config.yaml
d_shared_expert: 128
balance_loss: 0.00613
vocab_size: 35341
parallel_block: false
init_std_qkv: 0.042
init_std_up: 0.042
init_std_down: 0.00397
beta1: 0.95
warmup_steps: 200
Below are experts of layer 11 (counted from 0) of a mixture-of-experts language model. Rows are named gate (a neuron's input weights, with its number), up (a neuron's input weights, with its number) and show model dimensions 320-383. Each number is 200 + 20 x the weight over its row's rms, rounded and kept within 0 to 999.
Before each expert's rows: "gets" lists some tokens that make up at least twice as much of what it gets as of all text; "mostly gets" lists some tokens that are sent to it at least half of the time. This comes from a sample of Wikipedia text that the model never trained on. Tokens count by the router's weight.

# expert 28
gets: " | ", ".", "–", "; ", ") | ", " "
mostly gets: " / (", " | DF", " | Win | ", " | L ", "',", " | GK"
gate0,187,201,185,185,217,216,179,228,185,175,154,196,209,191,175,212,189,204,182,199,194,193,151,240,206,193,207,192,192,202,203,182,224,198,212,182,186,203,202,183,186,182,181,211,205,198,200,209,189,187,202,220,185,200,174,231,190,142,210,203,205,184,200,230
up0,204,170,194,198,181,160,190,209,185,210,177,224,210,173,221,217,246,221,202,185,218,182,172,178,213,172,220,214,192,177,200,230,196,195,173,192,211,192,214,192,185,215,191,188,202,201,216,219,219,184,216,195,224,215,148,183,197,240,228,183,157,208,227,183
gate1,176,193,206,205,205,208,217,230,218,213,145,183,215,243,209,225,174,195,217,162,214,185,207,149,186,203,176,211,211,168,203,239,240,173,160,204,194,209,185,170,149,208,217,201,214,175,204,185,208,238,203,187,198,211,182,194,202,185,226,220,207,218,215,213
up1,216,228,212,234,174,214,239,210,188,142,201,219,211,197,201,208,236,220,210,201,200,196,178,198,231,201,204,206,185,219,164,204,193,185,210,181,228,207,213,204,186,201,193,207,192,246,188,175,202,209,228,192,220,219,214,186,231,206,197,195,171,188,214,208
gate2,196,180,213,240,196,175,198,183,195,184,189,233,196,202,194,200,236,182,200,230,211,214,190,185,155,214,184,182,196,208,209,186,234,207,173,232,228,182,217,208,175,192,213,204,187,199,166,205,187,169,198,181,185,192,197,226,275,202,207,194,249,188,215,203
up2,188,195,203,202,188,207,221,215,224,183,192,210,196,216,201,225,199,186,213,206,202,215,199,211,202,205,206,204,180,247,194,202,157,213,207,204,187,199,204,175,192,195,208,203,195,189,229,199,194,187,220,188,225,194,191,215,205,200,185,179,172,225,226,203
gate3,181,223,209,207,195,202,213,194,175,207,178,229,217,170,192,221,170,197,201,207,192,196,234,220,222,241,192,217,187,199,229,171,197,182,210,218,220,187,193,181,221,197,221,188,152,222,204,223,177,204,217,176,191,198,188,192,182,194,184,179,186,170,210,149
up3,187,172,196,171,219,248,192,184,231,211,179,227,212,175,176,217,182,207,218,192,196,212,195,210,243,191,212,213,200,171,222,153,246,166,215,200,194,229,209,208,183,228,177,206,188,241,190,202,225,164,187,197,201,231,195,214,188,195,192,163,216,188,206,185

# expert 0
gets: "1", "2", ", ", " in ", ")", " ("
mostly gets: "endment", ") (", " (I", "plete", " (died ", "==Career=="
gate0,178,250,229,211,207,172,204,176,214,242,214,225,201,180,204,230,215,188,222,183,178,184,204,216,148,204,218,188,213,226,213,214,226,204,190,172,218,217,212,234,193,202,181,201,194,202,203,216,196,239,202,198,208,213,189,174,239,213,214,215,199,177,188,227
up0,193,199,201,186,210,210,209,187,167,191,207,186,189,181,223,195,193,214,221,204,230,234,224,210,192,208,196,167,170,201,200,188,180,195,231,198,186,245,200,178,189,216,187,183,147,182,194,188,204,225,229,235,170,153,198,188,200,203,179,229,179,190,194,211
gate1,201,225,241,217,196,182,202,190,198,237,193,212,204,179,204,223,203,173,151,165,188,198,199,198,177,196,193,199,170,206,189,177,202,195,173,217,206,211,179,218,169,196,183,202,205,211,206,208,182,223,192,217,196,202,187,182,220,205,208,191,223,211,189,204
up1,207,221,184,188,220,194,196,212,206,175,200,209,140,200,208,214,238,193,196,181,240,239,187,192,180,206,180,208,164,195,191,216,188,178,182,211,247,194,197,228,181,188,213,233,152,161,161,202,211,207,209,163,259,219,178,217,196,190,173,184,189,171,220,194
gate2,233,168,214,200,160,213,199,196,215,208,223,189,223,249,198,187,210,167,214,194,202,180,211,197,190,194,162,214,203,212,175,194,168,224,177,195,163,200,208,254,187,180,208,184,186,202,185,214,211,204,224,179,205,220,171,199,190,180,184,210,193,174,166,165
up2,192,207,196,184,165,189,181,190,177,210,199,213,173,192,186,195,176,177,242,204,195,215,166,197,206,200,208,189,192,202,210,240,204,199,194,166,224,190,210,173,172,181,198,192,235,165,201,191,189,197,212,233,233,201,222,164,211,213,201,237,204,180,175,226
gate3,212,185,212,200,205,189,205,201,199,210,170,188,240,205,213,214,188,206,201,176,158,195,222,206,207,220,190,156,168,233,223,208,232,160,167,210,204,188,177,259,247,201,228,247,213,210,220,218,218,224,189,200,177,224,198,239,178,206,216,217,183,182,193,186
up3,233,223,225,174,244,215,198,178,173,204,162,202,191,194,211,208,180,262,200,213,200,201,187,186,239,242,241,184,230,194,208,198,209,200,212,190,163,215,197,175,216,206,199,173,206,217,196,197,208,208,196,203,225,186,220,231,227,208,213,176,190,208,215,175

# expert 11
gets: " of the", " in the", " | ", " the", " for the", " The"
mostly gets: " during the", " In the", " into the", " All", " in the", "s of the"
gate0,185,200,191,228,187,197,202,210,180,184,226,173,199,214,209,199,223,181,218,198,176,185,198,210,178,211,218,189,189,237,201,221,224,180,195,169,231,182,148,200,214,208,197,226,165,177,214,224,190,199,216,172,198,208,184,211,203,255,199,188,208,179,181,182
up0,205,168,169,238,163,185,205,177,212,181,208,201,229,192,195,195,192,199,205,190,231,158,234,215,231,226,199,174,192,200,204,234,169,202,203,175,183,197,195,207,238,195,168,196,186,207,216,184,222,232,194,211,151,210,211,171,188,169,187,207,221,183,225,197
gate1,223,196,214,245,218,188,173,190,220,213,183,190,205,208,187,210,224,196,198,180,203,181,218,209,209,255,197,173,217,200,205,194,168,216,224,169,190,204,181,221,269,229,219,193,179,237,251,224,156,195,200,217,197,199,229,195,172,187,221,187,242,217,199,190
up1,212,207,211,215,191,211,196,189,209,204,224,222,234,193,216,206,203,205,196,195,215,187,160,182,201,187,220,230,199,214,180,236,186,204,180,201,198,184,191,193,201,200,172,188,185,160,191,207,246,219,190,213,201,195,207,225,182,167,197,180,190,193,208,228
gate2,183,201,238,167,196,186,194,181,208,201,223,200,217,165,199,221,203,207,212,206,234,205,196,201,212,229,206,227,228,203,188,204,199,243,223,167,194,185,214,233,220,207,194,197,163,217,221,170,207,219,205,193,223,200,193,222,201,161,196,186,220,215,223,210
up2,209,207,203,145,181,184,182,222,170,189,193,226,212,212,211,198,178,226,222,200,222,214,180,205,215,203,198,213,195,180,212,182,193,169,217,184,194,196,212,199,188,204,251,216,232,197,172,215,220,229,196,209,210,217,227,158,176,198,186,214,180,212,196,181
gate3,199,189,220,199,179,194,184,194,216,207,176,214,234,175,195,220,208,204,208,197,224,143,169,200,192,224,207,168,237,178,205,215,194,181,180,226,199,204,199,224,215,205,179,191,208,181,163,212,216,204,208,211,205,207,193,216,220,188,171,178,241,196,197,212
up3,225,223,179,217,209,186,209,178,194,224,222,195,235,212,181,230,205,197,203,218,199,212,209,205,175,175,192,155,177,231,241,193,244,194,205,194,206,170,191,206,203,229,204,223,181,200,202,219,185,201,164,150,205,206,187,225,194,198,167,219,212,205,196,209

# expert 10
gets: ".", "\n\n", "==", ").", "s.", "==="
mostly gets: ").", "\".", "es.", "ers.", "s.", "ing."
gate0,197,186,217,201,198,178,182,195,224,206,170,234,206,214,172,171,195,159,221,212,172,170,190,220,196,236,198,206,223,185,210,230,185,188,195,205,216,189,206,200,236,202,205,219,166,216,213,189,206,220,164,212,216,206,194,203,199,193,245,164,228,206,208,214
up0,183,245,189,189,229,187,206,188,203,199,213,216,181,165,172,189,207,188,223,187,195,221,231,210,195,253,177,206,208,198,208,215,219,197,191,199,219,194,222,183,177,188,190,199,192,180,210,201,226,189,203,190,191,206,202,204,209,218,201,195,214,201,216,204
gate1,162,197,192,202,180,224,168,177,170,142,194,185,183,201,195,183,182,227,203,175,211,191,182,196,206,212,208,197,228,182,208,208,168,197,165,202,195,201,161,193,185,194,243,205,196,202,235,195,213,225,229,176,216,215,233,168,231,160,203,214,172,197,196,213
up1,195,209,185,172,168,161,214,179,203,198,200,215,170,197,189,216,191,205,232,195,221,196,202,190,182,184,207,217,194,162,200,232,150,217,190,183,221,209,168,198,238,197,212,211,218,197,200,207,212,186,232,193,197,169,197,184,210,208,193,206,205,201,177,206
gate2,211,183,163,203,189,197,185,202,215,210,196,205,222,206,194,216,213,215,201,186,228,218,173,227,227,196,172,202,200,186,208,248,217,171,205,185,227,184,219,229,151,151,195,183,190,193,190,177,194,227,210,207,216,226,207,190,187,202,192,226,200,210,217,179
up2,208,186,190,226,179,193,171,211,210,213,203,193,205,215,213,174,181,239,218,172,166,201,203,191,182,252,204,204,206,232,193,207,202,198,204,226,188,181,193,190,211,233,199,183,169,202,175,217,201,204,226,201,185,216,211,186,206,229,229,225,165,197,209,214
gate3,177,200,217,214,250,194,187,263,219,200,175,209,209,238,189,203,208,222,229,193,190,226,203,202,197,206,202,217,175,165,226,198,213,200,189,229,254,198,223,206,191,208,192,203,194,219,207,176,202,193,200,198,204,194,183,251,199,198,188,192,198,216,182,188
up3,176,195,216,196,220,211,224,194,176,215,173,181,169,198,163,185,164,202,202,214,226,187,212,199,214,190,187,223,193,176,172,232,182,206,185,228,185,205,181,198,212,198,185,223,203,210,184,212,228,226,234,178,177,193,199,212,229,218,189,171,195,182,219,200

# expert 16
gets: " to", " and", " for", ",", ", and", " that"
mostly gets: " for", " to", " would", "ed to", "s to", ", they"
gate0,220,217,204,204,180,219,196,173,206,178,205,168,215,211,215,229,221,182,225,231,210,221,229,233,198,186,188,195,174,197,191,219,218,208,205,203,227,213,201,196,207,176,168,191,199,137,208,181,184,195,229,219,200,184,179,239,214,159,193,247,198,226,179,169
up0,194,241,175,169,220,200,165,205,182,196,175,219,198,214,210,211,229,218,227,238,195,238,182,199,180,202,209,196,204,208,229,213,183,177,239,176,189,189,207,166,193,196,234,243,192,193,186,197,171,208,179,226,198,196,178,186,197,213,199,207,175,208,230,197
gate1,158,188,203,208,190,201,224,174,203,220,196,227,180,200,170,189,145,203,184,172,167,193,185,217,198,181,241,203,193,149,222,195,179,197,220,237,202,186,200,218,176,182,207,167,211,230,181,219,180,221,173,179,207,215,194,192,185,171,196,206,198,238,210,187
up1,194,212,183,202,162,198,210,202,198,174,216,192,207,185,196,203,182,216,217,195,210,203,231,207,214,171,201,222,147,210,214,191,212,199,200,199,191,213,165,192,202,255,224,187,183,219,180,213,183,202,214,182,211,232,189,201,236,182,201,176,168,242,236,212
gate2,187,240,205,214,194,193,183,197,215,187,196,211,196,182,198,186,200,246,198,175,185,199,208,156,190,224,230,189,190,195,236,189,201,204,226,205,170,199,178,181,205,202,193,179,206,213,219,229,204,208,190,233,170,208,212,227,207,224,175,168,218,187,229,208
up2,181,191,188,187,183,214,171,175,200,207,184,234,170,201,220,217,169,198,181,223,174,228,218,214,226,196,217,209,228,183,190,196,222,198,185,210,185,199,231,186,212,177,189,191,224,213,193,200,195,203,212,190,218,225,213,203,197,189,178,191,215,221,164,213
gate3,202,202,213,192,172,198,184,171,197,194,195,184,163,228,196,191,214,207,180,187,212,204,158,204,240,214,193,235,227,170,214,215,237,174,213,226,219,197,237,201,168,224,193,197,199,186,170,180,193,220,175,231,196,245,174,199,215,181,238,205,196,198,187,203
up3,161,217,209,205,221,186,174,191,204,179,222,182,208,173,187,205,211,214,221,233,209,194,227,206,206,181,185,187,171,196,189,187,214,196,194,190,204,213,189,191,217,189,188,197,180,196,206,183,184,210,181,217,177,204,205,218,198,193,209,212,213,256,206,204

# expert 5
gets: " |", " | ", "0", " |  |", "; ", "% |"
mostly gets: "|---|---|---|---|---|---|", "|---|---|---|---|---|", "|---|---|---|---|", " JP", "andidate | Votes |", " % | ±% |"
gate0,179,172,208,196,202,223,203,191,183,214,159,214,166,219,176,209,193,160,188,199,172,209,183,226,231,207,207,198,169,200,200,198,212,189,176,208,207,194,157,225,220,194,220,217,212,194,220,237,215,184,197,224,228,197,204,194,200,163,236,187,180,215,189,231
up0,210,221,207,220,229,212,162,214,224,166,177,206,220,207,180,215,213,177,221,196,223,195,194,214,215,166,173,196,174,186,239,195,215,216,216,206,149,193,207,201,236,201,201,194,173,207,161,180,200,186,239,242,248,179,177,203,187,191,191,218,220,208,203,197
gate1,207,191,215,194,230,231,166,212,228,205,195,223,202,209,176,201,192,194,203,200,195,205,184,191,192,205,218,189,220,180,212,213,186,212,186,183,178,201,205,236,190,208,205,194,155,207,192,221,206,211,203,198,217,144,219,185,202,196,184,185,206,192,191,194
up1,262,173,188,198,249,182,184,211,197,187,213,187,150,251,195,208,213,187,224,211,160,202,208,226,178,203,195,196,221,193,198,193,198,200,213,200,197,224,160,230,192,194,175,219,201,202,193,190,190,185,183,233,186,204,231,201,216,215,197,196,212,211,187,171
gate2,216,223,193,184,192,194,180,215,198,176,186,187,199,180,221,192,171,187,170,175,194,216,178,186,190,175,207,227,200,221,218,177,190,200,176,174,207,178,198,213,182,224,210,206,182,186,213,218,184,205,199,193,204,193,207,206,171,204,192,215,216,185,181,187
up2,197,192,200,197,219,179,164,194,196,229,199,199,202,185,217,177,206,267,214,212,187,207,241,191,210,153,214,179,178,226,265,195,186,210,173,179,216,184,205,180,186,184,191,179,177,222,199,192,202,202,170,176,200,187,188,213,187,220,165,222,196,190,193,195
gate3,222,218,194,195,189,202,236,212,229,201,180,201,182,207,181,210,220,223,196,207,188,177,187,186,200,183,216,214,198,160,191,224,208,168,231,195,200,161,195,197,184,194,194,217,188,237,192,196,203,200,197,189,209,212,196,189,230,200,190,182,230,217,191,192
up3,203,235,202,200,191,178,206,200,175,225,206,210,192,188,163,200,169,204,232,242,194,208,227,197,190,222,203,204,177,201,136,198,209,214,193,230,235,193,187,206,205,214,213,215,185,203,178,177,217,238,202,245,234,185,185,190,202,193,201,181,214,198,212,205

# expert 21
gets: "\n", ":", "|", " b", ": ", "-"
mostly gets: "- B", ": B", "- Kingdom: Animalia", " \"B", ", B", " b"
gate0,191,218,199,209,199,187,180,209,198,201,192,194,177,178,190,215,208,210,212,216,208,225,198,196,185,200,205,178,211,236,216,184,180,191,225,237,187,203,177,228,185,185,202,242,216,221,203,152,236,142,223,201,167,205,201,213,237,197,209,186,230,168,175,172
up0,193,226,186,235,212,179,201,224,224,197,196,189,206,177,194,178,171,207,206,162,203,209,223,234,191,198,243,202,180,194,250,171,196,223,181,220,198,215,167,197,150,219,188,192,226,217,189,249,188,195,171,226,210,235,208,219,208,193,203,211,222,220,201,183
gate1,187,198,196,210,226,186,169,201,217,167,174,178,209,179,209,198,233,186,189,194,236,216,210,210,189,173,180,210,166,213,167,220,231,196,212,197,185,193,185,184,175,192,213,216,212,205,190,194,202,206,226,204,178,175,192,206,210,210,190,182,173,144,164,236
up1,199,246,226,205,175,213,203,193,210,227,206,181,230,194,208,202,176,199,229,171,151,152,225,206,155,190,186,180,214,196,216,208,206,177,209,199,182,216,204,191,225,192,197,227,213,223,212,196,226,215,198,227,219,213,230,206,190,228,158,207,188,241,178,196
gate2,193,196,181,213,208,188,177,191,218,192,219,210,158,184,191,204,182,199,192,191,225,196,189,213,185,208,179,204,204,178,231,220,155,209,211,227,161,204,199,214,207,188,201,230,192,176,188,231,183,196,231,216,166,230,215,159,169,186,203,208,161,234,214,194
up2,211,177,194,201,205,229,200,210,221,193,192,200,136,167,195,209,202,187,206,208,172,199,213,210,191,220,178,228,208,216,231,239,162,198,178,204,260,216,206,170,199,214,204,213,202,189,207,206,202,236,188,189,222,274,194,173,214,199,225,153,222,185,176,198
gate3,174,215,167,220,198,200,163,184,178,202,211,217,203,187,175,202,186,207,213,187,205,234,215,193,213,223,234,195,188,215,226,207,221,194,176,222,223,202,212,171,190,202,219,198,163,202,191,211,197,181,223,214,193,205,206,205,195,215,156,214,218,200,204,209
up3,223,225,193,191,188,209,229,215,205,223,214,232,217,227,211,176,203,186,232,167,173,200,242,170,172,192,187,199,179,191,218,187,215,222,197,198,192,191,190,189,217,203,221,218,223,210,210,198,235,197,205,191,244,192,224,226,191,208,206,185,185,218,234,211

# expert 27
gets: "1", "2", " =", ", ", " (", "- "
mostly gets: "- Kingdom: Animalia", " =", ") =", "- Born:", "Personal information", "L |"
gate0,200,194,162,240,202,195,164,181,223,161,225,212,178,225,191,160,207,197,204,207,176,257,190,216,165,179,212,188,193,224,185,192,195,205,176,173,222,237,194,164,182,229,197,208,170,220,202,199,225,196,207,208,242,190,221,194,206,225,217,213,182,186,207,186
up0,178,199,197,206,211,192,191,178,223,190,187,235,222,193,162,184,211,194,210,169,173,147,217,165,200,187,202,220,202,221,197,229,222,218,219,218,196,207,219,197,182,232,184,206,201,172,220,186,189,185,185,183,233,207,192,187,196,213,224,213,195,202,205,212
gate1,197,201,192,242,191,199,200,185,199,172,190,217,179,203,210,165,207,206,185,179,184,172,200,231,228,191,210,192,239,167,219,246,220,186,223,198,179,193,178,198,202,207,204,241,204,215,196,214,226,172,183,234,221,178,212,195,148,195,179,213,181,202,216,169
up1,211,218,153,200,205,214,204,238,192,199,198,210,225,179,214,197,212,196,200,222,250,228,205,190,204,231,191,202,175,170,219,210,211,206,199,210,168,237,207,199,216,191,221,196,226,229,177,186,178,203,206,190,235,196,177,250,232,179,184,170,228,206,236,219
gate2,192,191,181,197,175,197,208,196,210,162,175,215,191,202,186,194,217,183,223,202,177,170,191,201,207,170,208,180,189,186,199,207,170,201,193,204,183,219,213,213,194,205,187,185,191,207,228,184,201,161,227,218,169,214,157,227,229,208,225,207,206,186,186,177
up2,198,183,178,200,183,223,196,221,168,207,224,199,187,199,205,230,167,230,185,192,193,209,209,168,225,198,203,189,186,197,227,178,201,195,204,211,234,226,204,220,202,198,244,178,245,205,195,209,205,191,184,193,221,186,187,233,218,197,226,171,217,201,263,217
gate3,208,231,200,166,217,229,226,203,236,224,193,207,191,181,214,178,203,175,205,174,193,204,239,196,226,216,161,212,200,197,163,229,216,201,201,205,202,208,168,248,220,197,234,194,224,215,238,184,198,192,198,182,181,190,184,207,195,185,225,185,208,196,188,174
up3,196,193,182,207,186,158,201,201,187,206,183,192,187,209,181,219,183,210,213,229,167,202,223,183,163,227,207,167,172,210,218,213,238,198,202,198,187,199,197,201,205,193,182,191,182,196,210,184,198,208,242,197,199,195,217,215,209,182,137,217,231,186,258,202

# expert 29
gets: "2", "1", "==", "===", " |", " \""
mostly gets: " | \"", " | Ch", "....", "Ch", "==S", " announced"
gate0,211,199,228,185,195,184,200,193,184,185,187,203,195,207,207,222,194,171,171,175,226,194,171,183,222,186,205,190,200,187,187,195,172,190,185,204,166,201,172,186,196,231,230,186,184,206,184,217,207,175,216,224,191,218,179,233,183,190,195,225,208,200,199,236
up0,204,191,174,213,227,187,159,203,231,211,213,177,233,158,217,178,196,200,178,200,190,190,161,212,204,188,185,170,230,222,190,200,199,243,209,161,169,204,219,162,164,177,175,219,220,217,206,186,188,209,189,187,205,170,203,206,182,178,250,201,229,182,181,213
gate1,238,183,199,195,163,207,209,185,183,157,198,236,196,197,213,220,210,180,210,195,206,179,155,199,173,240,188,216,192,206,193,174,222,187,227,179,208,206,172,198,187,249,197,231,207,198,202,221,205,196,218,211,199,212,216,204,210,207,212,173,190,208,235,233
up1,186,172,196,242,201,215,209,210,228,190,217,187,187,260,185,184,212,183,198,180,206,183,213,212,223,164,209,210,197,201,237,191,227,227,262,183,168,185,203,226,200,166,208,202,231,193,213,171,207,169,197,185,203,159,187,208,208,209,208,183,203,200,220,193
gate2,220,176,186,183,181,185,183,228,195,229,214,196,198,194,177,196,213,185,196,204,181,193,176,192,198,210,170,237,226,182,178,219,179,197,191,177,218,171,165,194,205,170,186,212,192,158,212,207,181,164,179,212,236,170,224,216,207,198,205,172,215,187,183,194
up2,194,217,207,189,224,217,172,172,206,193,215,232,231,196,245,216,220,195,218,206,213,192,198,178,219,186,196,181,200,202,187,211,249,224,246,160,171,204,231,181,205,191,189,192,204,182,196,181,219,181,208,242,241,213,188,172,228,207,219,193,175,202,187,220
gate3,205,192,190,222,166,181,208,221,191,223,198,225,183,192,200,214,244,188,192,148,198,217,171,169,235,207,174,190,226,222,207,219,186,204,170,188,209,201,201,210,209,216,198,200,201,187,191,185,188,166,192,212,227,202,193,203,243,197,198,169,211,184,191,188
up3,187,214,200,214,198,221,197,188,218,197,232,212,202,190,197,210,209,180,222,188,180,174,193,182,214,200,190,193,202,184,188,170,180,181,204,218,190,192,216,196,203,190,202,216,230,222,224,183,223,209,200,171,197,214,234,178,168,230,245,198,178,176,227,176

# expert 7
gets: "\n\n", "\n", "==", " |", "===", "-"
mostly gets: " | Set ", " |  | C", "The following", "|---|---|---|---|", "|---|---|---|---|---|---|---|---|---|---|---|---|", "\n\n"
gate0,181,183,228,202,175,191,216,183,188,167,195,199,174,209,229,183,208,159,207,172,220,227,184,155,187,235,216,235,185,201,188,190,223,197,177,203,195,207,195,204,197,249,197,199,202,187,197,193,169,175,206,172,228,197,204,173,189,192,202,199,225,188,223,176
up0,205,209,241,221,191,225,217,180,230,183,194,183,184,223,208,184,212,208,189,182,160,186,208,230,208,200,186,197,211,179,205,215,172,178,238,189,185,190,203,199,204,213,163,211,188,203,182,221,190,220,216,178,184,206,213,186,239,181,196,201,227,211,227,167
gate1,195,184,191,199,187,183,192,203,217,184,182,228,176,210,200,216,206,194,208,213,220,203,182,198,222,224,238,183,222,240,184,228,227,243,185,224,201,217,192,211,192,166,167,231,162,203,229,196,221,205,222,213,201,179,188,169,187,189,172,198,205,208,198,185
up1,227,194,182,188,160,183,196,215,167,196,169,224,179,215,182,164,206,204,158,198,175,205,219,163,191,184,210,215,203,214,222,208,196,200,191,167,197,180,206,182,171,213,194,199,149,203,226,220,200,232,212,196,206,172,190,211,177,228,189,209,174,214,205,192
gate2,192,189,186,178,217,189,185,159,187,197,164,186,172,194,180,196,208,198,181,184,174,220,198,209,168,210,229,203,200,189,195,213,188,243,190,230,215,207,209,211,181,234,194,193,189,207,221,201,250,155,192,216,225,198,187,200,183,160,167,219,196,204,187,197
up2,191,210,193,220,223,176,200,171,171,179,227,182,177,205,193,161,222,178,185,242,192,183,196,174,201,221,220,160,205,227,165,173,183,192,197,190,190,204,194,184,215,182,195,203,205,211,232,200,186,188,187,231,207,197,208,197,223,181,197,196,210,202,197,225
gate3,187,202,228,198,188,194,231,160,197,190,180,213,173,164,241,200,201,202,212,174,188,189,205,199,186,175,185,177,177,197,220,197,209,190,158,183,190,182,194,225,182,210,189,222,196,190,223,179,221,200,183,229,189,171,195,190,159,202,190,162,197,186,162,188
up3,203,214,171,218,232,191,198,215,223,238,225,212,176,253,212,209,173,234,204,173,164,188,162,199,202,226,228,226,200,227,225,181,184,199,160,197,199,180,189,199,179,188,210,187,212,181,213,188,193,204,222,231,195,183,172,206,198,212,171,207,189,196,202,170